Below are experts of layer 7 (counted from 0) of a mixture-of-experts language model. Rows are named router (the router's row for the expert), gate (a neuron's input weights, with its number), up (a neuron's input weights, with its number) and show model dimensions 0-159. Each number is 128 + 24 x the weight over its row's rms, rounded and kept within 0 to 255. Numbers have three digits each.
After each expert's rows: "comes after" lists some tokens at least twice as common just before its tokens as in all text. This comes from a sample of Wikipedia text that the model never trained on. Tokens count by the router's weight.

# expert 63
router:138123145154125113115122116142130112119113100164164153129091140134141102165152140147116142114153139132113154150097164120111118111132168074141074130110163077127137116162108107142142112107134120120143150095112118114125167162139151137109160146113126134126123163086139172127073094123156109157169142164090140138118146108128129099114086111084109099108169139118115135130107102159174107065122149134089094121116137151135124150132129115149111146111128154168119121117099081100155104179095153
gate1:159132138150105050103141154145119153152107139099142138116129131146108138131137123103105134137127169155093136117155108106124073126126123123121079095070150136138136141126141130140127185120144133105160166113089116127107106115153132163107112133142171105144119138145071173169112133108126143137138143106143168122133160149177184116141143109090110111149120134149135135118143182141125144079117114151098148087106143095133157127130092144178120155107131136155095149120114151136135108144104157
up1:124122144110114115125146130129108162136113116125111152122065074131119124148115134133165082122120124182132182124162130134099107122111134146088097139108132119133132095139118104118106157109156156105139135109115109100091127095143132123138142119194168082145096129120139154158160127116119129150181140110157176126102152155133160127114158129111081147155116099141154099135151135162154142169131144123138149101140152106112116148137123145200117165137090159149128070124134135107135107096133151
comes after: " h", " H", " is", " as", " was", " with"

# expert 10
router:152080157138119127113143111164104121088096122183152153125137135130099101123137141154104164111152124096127190114135137098124123130106136088142114114103150087109112123144134113126166114129109085106158130122134103161121150058149113173086153134149107153105122155108127168193093067115168114098132122150139143139112119135141144087130092120112132154093157119136123108171116138121161117107140107154116085133103141145090145146150104127139145140119116147132128148141126114126135100125087171
gate1:154126130158122189127144114132126131171125072097133138112135147122118123201118147130120116100155137148120180154097128133100080123121131116125160130099108159108121101136106120079118114127091186143137121135093102075153146119112119122109179111158113112078119130100125130184120093128135147118126114170109129129068164146099118117111102077130178153124128134160102148139121147153141107116117121105126118145107156116069111126127117134137111149140123113139113099128107124079118146148125140
up1:127132120113138143133112101121133081180123123133138136135151111109154080185093136139114154115112118163083155147145150128106145094152130089075118145107135136130116140162125154126079101112175153162104101117129085131135127115099119131129151093137133139090121126065138130170115152115164118118128137153086135096093123150090120093118111083111117104114142147165114147130133132148142110153114113140170086113100139065145108102156121095155123088156124095123097139107109144130100129140104146
comes after: "|", ",", ".", " in", "In", " January"

# expert 35
router:148107115162109106124132113121110116141120120166148140126158160124111104139133136143151136110137144108091116129095173119125099148092148109118129122114121036090151115152138179121120096119119108103149115108150097147117174144140147142141186153145101163107086123135130172110107094120166120118129152166122143136113148158128099081139112113107116104062141138128122136118106097146114107104124155140126129125104132153123127135157117097151091165094108136162097116146100109136162061123100156
gate1:123137143145143112117168114122146085129098083125167142135108169128096113096147114130112132082156142161103135084098161118122104160132134075136146080128130141098143142111136133138166173104076119104121147100147142110101112129132157149102125132114118186137097116083135151112134129093132165135166110162150169116107146101112115083150104148144145096127094091126162090093135066148136119133080163157153106138135147124151108136141152131130127165094132152111114139113131097125133124122136136
up1:156151125151093105140145150115157106132106109167144119118117142144094124130167091125109100107146135188101124094118156120106078142125150092129140090096096150106132108133098161134126142145084113144159128083158094151141128143141132136136141155126108112087123099084104161111108135116136187099156095133108119136114160148135126126110094120148153100133147106103126131112105060145143156115137132167127124116120171122155145132172141130142119178079151140120085117107146182102158126140134131
comes after: "-", " the", " S", ":", " \"", " of"

# expert 51
router:158089127136149105118126104155121130120100080118154172144115177097109095145163132135139114130164159095110152107107131084149106138124128086148113101123151106130125110167150145106134092110143082110126114135144112126163157118143128132122158152135123152146120145105145173151088091149133144128137122150100136162091122148140127063158110115122123116070137112159116177133108113177136110104166110146114078107091145120087134133103127126128095155120159118094141160133105125132144096139073142
gate1:141132124166136172151144114174123108130114148092113193144138159130159141112115125145111153154128156113130130100128116116147128145163096108159121157136131161139153104161147072141153114094099119125127102149138100111130124128171160145133133130145113129119127108151155115174131092136154156149140156161201141161099158181107098126176070130132110133123141103157144116122158132140147116150152115158126124116130141091100128144119155127159093126074137121108140113116128053121098111119141130
up1:116135131142080126120123128105128150094156158153113107126156112117110092092126108100112164121131131171126135132149116105122179101101131123140097114106119108112158172120124124148099157135109118094133172158101115181121167126133076121127084102129130143117170086135093131104122121145137121092131110091078117144168087093140141136134194094101134145149146130089111132130144127143116102106102129139129153114156138119121168135091133164135177155188131175136149120147113149143163147124117132
comes after: " G", " g", " ", "g", "G", " Ind"

# expert 54
router:145091115173108131122133123161086117113095136157161144155128131076060105122128113154114148090129140109157161118121129121129130176119138111164075094094138071133120138123136147136136106115111102136126137125139105138125110092140143173090129130154115136097131150134125139161105078114172101153119164151125122146135129121106111054139114122130119115095151119093096132130091096140187112094109150139097062116111154108118144130126128124137107148118128128136141159155094102160107127149123142
gate1:116123153137136151094156089201107128083133181118142106140160136142115131120133116146109166116099154184128117121101125124130132138158098115110127148107153106130133097102100141117137112076173070121167128126139132113127132137134128144142089146152111137096127121105168142101143137106090117157152122125144131122124113080150134143129156117119124127104103182112132104143150112127155131109121138125152096097138147113144098163191067078129133148128095145123190146142124097141143113108139162
up1:139131145100133152136105122133123119090078081107128109093139108134083138178153139156089139136170145144106173117126153116099145134107141098105144103123184131117120116141120154124142147144105118151150138101118106133133129122172113113091087129103166149131160123145112116116154091107130091151141147123145122080102083142151117088187133130090137151117138140059109125151118108115064124131129133110175168145132106096139139132151131121131112086125115144097155163180122131140149124115126145
comes after: " |", "|", ";", ":", ",", " in"

# expert 42
router:117062127171134131131124091168107114093101107142120170141142154094152096145167145132130150122173154133109155122116163103127138100124140101148150087114163129138139116111139178142114128143106095067146131105115102134172132098145154139103146117148152140105104150111127166163094130113139108130167122115091125137108149145170167111127121101111071105093123109118091140123089105181149118128134145152141111096073121126107115149144107136136108132118140157121134144117112114130157121154088174
gate1:155131141112133135107144105153157171120127178152125158113109133084159094154093118162103131115116129179121115159145111171095138093124138116092127135143154128077136136135139117095116150122148138137147101138109113093140110124147116153125117116110132129119119173103105170171114128109169130168124116115117138082088155151097150130108101121099122116152163130098157116135053150132169139095108141112171131124108120125137117177121159141138166163120114159096103111102107112079116146160157119
up1:104111129133152104108124079112101126116138127080112128126134179107151099150100141172116119132133088133157143151129151131122100173159148096102102118163126122142183092130122160106074138149123127125124122186149082166120130131120152136171159127134089116104178088118087165147133112109135120120155163119140146157097143168074122135137137090098136125166121149153116161137161109146111090122114139110115132126123138127125108135133136137097142154119152178101107118120117104085108101089129119
comes after: " B", " b", " G", " H", "B", " W"

# expert 12
router:129088121131142127100122107157107082125104102152135130134120118096107112151149158141138166118163147105069134111107143113131123109062139131157125123036165081114140147141131131145140105118136112134115135116101120105131117122101143125121135154149110132139124139106127149164078091110167087129112161126114154125077108125132136061145112120113096130135120128124093151146094083144148093107131143132137104118127151136133135130133145131089104134086115171155088153146120096121143113136069165
gate1:118109124129086131137146133162098141129122099153084130105088143170138140114137118127118097101150137114074121166129147161140155116137159141135107087143151070104145152107106171140079136121112099104096150144172098152133134100128122137118123110120112096134106124116068109150127116097120146112151131120175124110125097159124107137099089155087168125118111142155115136149145162160154149110125126163102088113172118096110101145169112132132137121099122136168153189129117104110167099117142123
up1:120096149150133118109125128128109112129113102101112194113087148149126167117158152089142116067109159116093115108091139196143148118134125144098116115149127108163071140173135103128138139115128154123118110125127151130136090102165142121108118126127135104116126119122129121154139142126068115100157092110139175105086093134173107140122088101096129140117112111134109158103122169168160147124111144111093133119168145137148100127085120139087103108123107173164115142101134124103145139153139120
comes after: " R", " St", " H", " W", " r", " Br"

# expert 55
router:111103154183110095101168094159084112110107143135154131147126151093115098139168161148110150111100140098109177107126159118133115122147132124153067121074149098164118120144140143103134101111095097084131114115147093138121150092129114160089144136140117125099124146105135202158097104127138146113142124150140144153108128120123151102124120121101104111067124151149085147145136070138174118115112142119122097090115112150097123143134107128123121162136109127153126154148117097140138110144104131
gate1:139130120132132101108171136073161145100144107155155134122125120138097127120126143147112126101144133086101178138124133157149136116082115128200125126082105142116127156159143103166122105133116139083112085116129059128139182177137136125128150123173088148128133127097135143120107166114118140122192137137131126141123080112160109111150131103143091172102138117111109156118124100162128119103096137129082111129114124130143112117075086101143118161133106154151161132140142117147138112131120129
up1:122127142124139108131186158070167152138156177166107118059089133117139133138144144122097086090149124095141167118159142122130152121120104118139117120104108117135122137131158136149081095139092126105104080107100101110097156134165138115170151120126107130117112162110136182142116132127125112087156126156105112146098073107171125118147126121115123161081129144149119127114111144133120148101085102124111120145138134102197120134132095145142131137128155124105140142117137120153071127110128137
comes after: " |", "2", "0", "3", "1", "5"

# expert 34
router:127096108135135129093155137175133102138080111132127137144149146099087103147154143114138127130136140054113157126103106115161127121122153121153105089107123137103170104179126094138129111050114119112140134125145123137132137112164143148121171152157115126152098147098117149134104118095175134135126126109102145148091117141147177121153148093139089143077125116127135151135159093158162129120120152156120099118079134125102131136136084110153090141128106110137139137130098132116127096144062155
gate0:119144092155135106102139133172111155150155113162126151087130185084132097191109154128108164104141135102108197164088151107146117180121145123130111129123149091136111121163142135131168110136108108148094135102149111114144140169121155185094125144155101134138111116104134151119099125106119141116156166136134137094109162168100163128120136144128117153123146141109142122095122087120161130114093157135123108098094089143091128085127109108108125132129072129145114121146127138145142136150125106
up0:120133119119145116109150112139125132172150190182137138119120161083121129145114143124114113146114155107085158164120126133108116148145172113126136150130156153123129127161150115153128136119112122144092139094158118134132102160112142186099079147158117135138097106134128118105136142110109188142136151108134142108119117144079169152154178136124120162119103164110139098099177135133176104159093142127136128099109135109099135097144099134116114128144060107106126118140126181146129122191129121
comes after: " m", " M", " sp", " rem", "m", " Sp"

# expert 14
router:162119091134114134103103126139107118095103094128145135129099128105121105129141146151140126120126167110094153120133127135141093094115112102134073119094105103112152084130122161097146131110110124077156098101144115138150170099150118127089184146139133122120124180100142136173123098124158112143136158126179186115101110165149124101156118133114118077071131108116106142133125134130149100089103148133132115092127125127124150138139107136160104157157117140172134125163085118118165110155081160
gate1:145142125133103126142115170141120088125113130145180145142079175111114125126147158125094130097102169120126128112079103101111129117122102104132094126105105105127120119147151146153138146128145138101171174097153126102181136157138175120079152147122142150138094140133139157133106127146131128135149145086173153152152116112101107131127165066097131139168132135085144158127139139100130126140087136137116108141141105096133093128080144138144088132128121168161124101150083118145140086098097150
up1:161138103134147126098162095150112151121117144117101131114143191101157108144120155094140130132108105123147139128129111101092139142163131134145143122122135139133136072147101184183093151114120101081129109126112124109123146158083168134129140081151111101123119093124135102162099181153145115154130150089156132151149133137121137132134140136151114107114167091110146127125130118119125127121119173171160172104084131091087123132140093148120086114112100119155122142202114122107124128148117160
comes after: " c", " C", " m", " b", "c", "C"

# expert 61
router:152072113162117119109146119152066117118124123135154135180141130051154089154159119160143111129155166124120133140117175132098154131146149081134128109094129089096135098128143138117148081123127091101133141152117124119136162127124129150109175156110075154098133178111131167151078083112189132141137132158147145125147134124106127103136116113102104091129134111130128129157139100141151148124111135120111104104086118107102163145133089124132109150123122113120123152135108090121146106129103127
gate1:109078117139132161139098111118127158108139135143156166141124132088125128135156145127093144152176110124136139125147124139112120143140170141130148134104171132126125109102167094148158095099138095117169129116121135130141159092161142129119147130142118098126127094098147090153129211114145151153134128100074086160137158121130204137085107139132137121136152151182106125146121091130127106107071140105141116138092119133144106132128116150134130133134135099137131147124153119123106046143116115
up1:097160140107106106120114130147141127144139101130115146103135137161167135107113115116120142164130137161162132147090132179130160152127108090109120101118114140118108117178136172120078043127120146133127151150161147123163147112170112120119118057133124108066083105155095151114121097125129113093102095149156105104128079108133131119126073138145151135117140156120165100134114103149132120110133139148131139140145153083111110188145141110146136145132135144119148098142131099125155109139114139
comes after: "h", "y", "ak", "i", " K", "k"

# expert 3
router:136087118152102122106122130138097127096101124176158159132131133078131106142119136155127129119106129131122162083108169115102113149142121117127130080091168086100174135151154137124129105123118107119144107144130105114154148083130127129101152123156106135107126160129075136161125087162152124108140120124160134161117109144123114119111111122063121112116135082105139133134092138156137094115079157116177134111145105105133157158157120150149123148136147118159115146148125103099158099158062179
gate1:096069126128129179135119141147139124088149122133111129114101140097139093172130106112126113089114113129163161131137112126119144144139149144125156121078127089114097113136158127157147110100117126120164135136152094108176146111165134147101156112168149150113091155123097100117104172145142128145109106124076116121104143132138096119159125143141122174130151123100051116119117104150148111136085167103113142147104157119117163127129072142091152121105117114174116143111135119087129115142100168
up1:154093090118085167129134126114162101138138163148099108100148094113154116134117077122125133116093093139130113123184116169099166093101171163118174149147135156156123125110127097135096126107143146119153138139124132163140134130157087155124146173173115126101152155119121113164129129135151133145166101095089075090149135156110104130128129128138148125125167120147135113127146112110107140165099125122144140104104081120143173108152089126150124134131108140173081131111118136146183135144120144
comes after: " T", " D", " P", " N", " O", " C"

# expert 15
router:107112154149109132089153108155063146111083115155159157150120134133097138106160167152125117106145165148119159125112163114122125112112136128139124081100163073128120129158135141122129082104136124107112121129136116114134154087129163172124154134097118146127142150118130193170097098119141137132153186117153158151101123146130140097162097082119105136079158104129115134133140106153155119121120125119161111123098130123135113138121111138127125168085123124158146177153094095110140122123078157
gate0:124122122139106157121097083136127126094136118074114128133129107122134108137142097133161132100117119108148177142103129102119141128125131131093126091108100107156131124127147111156091137087084146041121118141146123133142074094144093114109136135145089133104126108098159133149152150100116126113085124156132156133142143129170143151136159110115182152117130109127138092109121155149168170086156157117112157107146171152142122184123151174096130147111148124183137127130102107117151112148114141
up0:111131125142131104153142185135164133128084120163139199103151148117134156116107147137102137109158126122083090097153132161153119141127124132151110116146147138106152093134114121117169149169131117138167104099145143118139155125143156139125148111124151139157146199133092101086106091124124101176133112118091078126129108132142072132146118119125113096183136122158095146174135098140107105128122124121126116139144122131099130133100123112142088122121087148077119128134158142147097147171136099
comes after: " |", " L", "|", " l", " W", " w"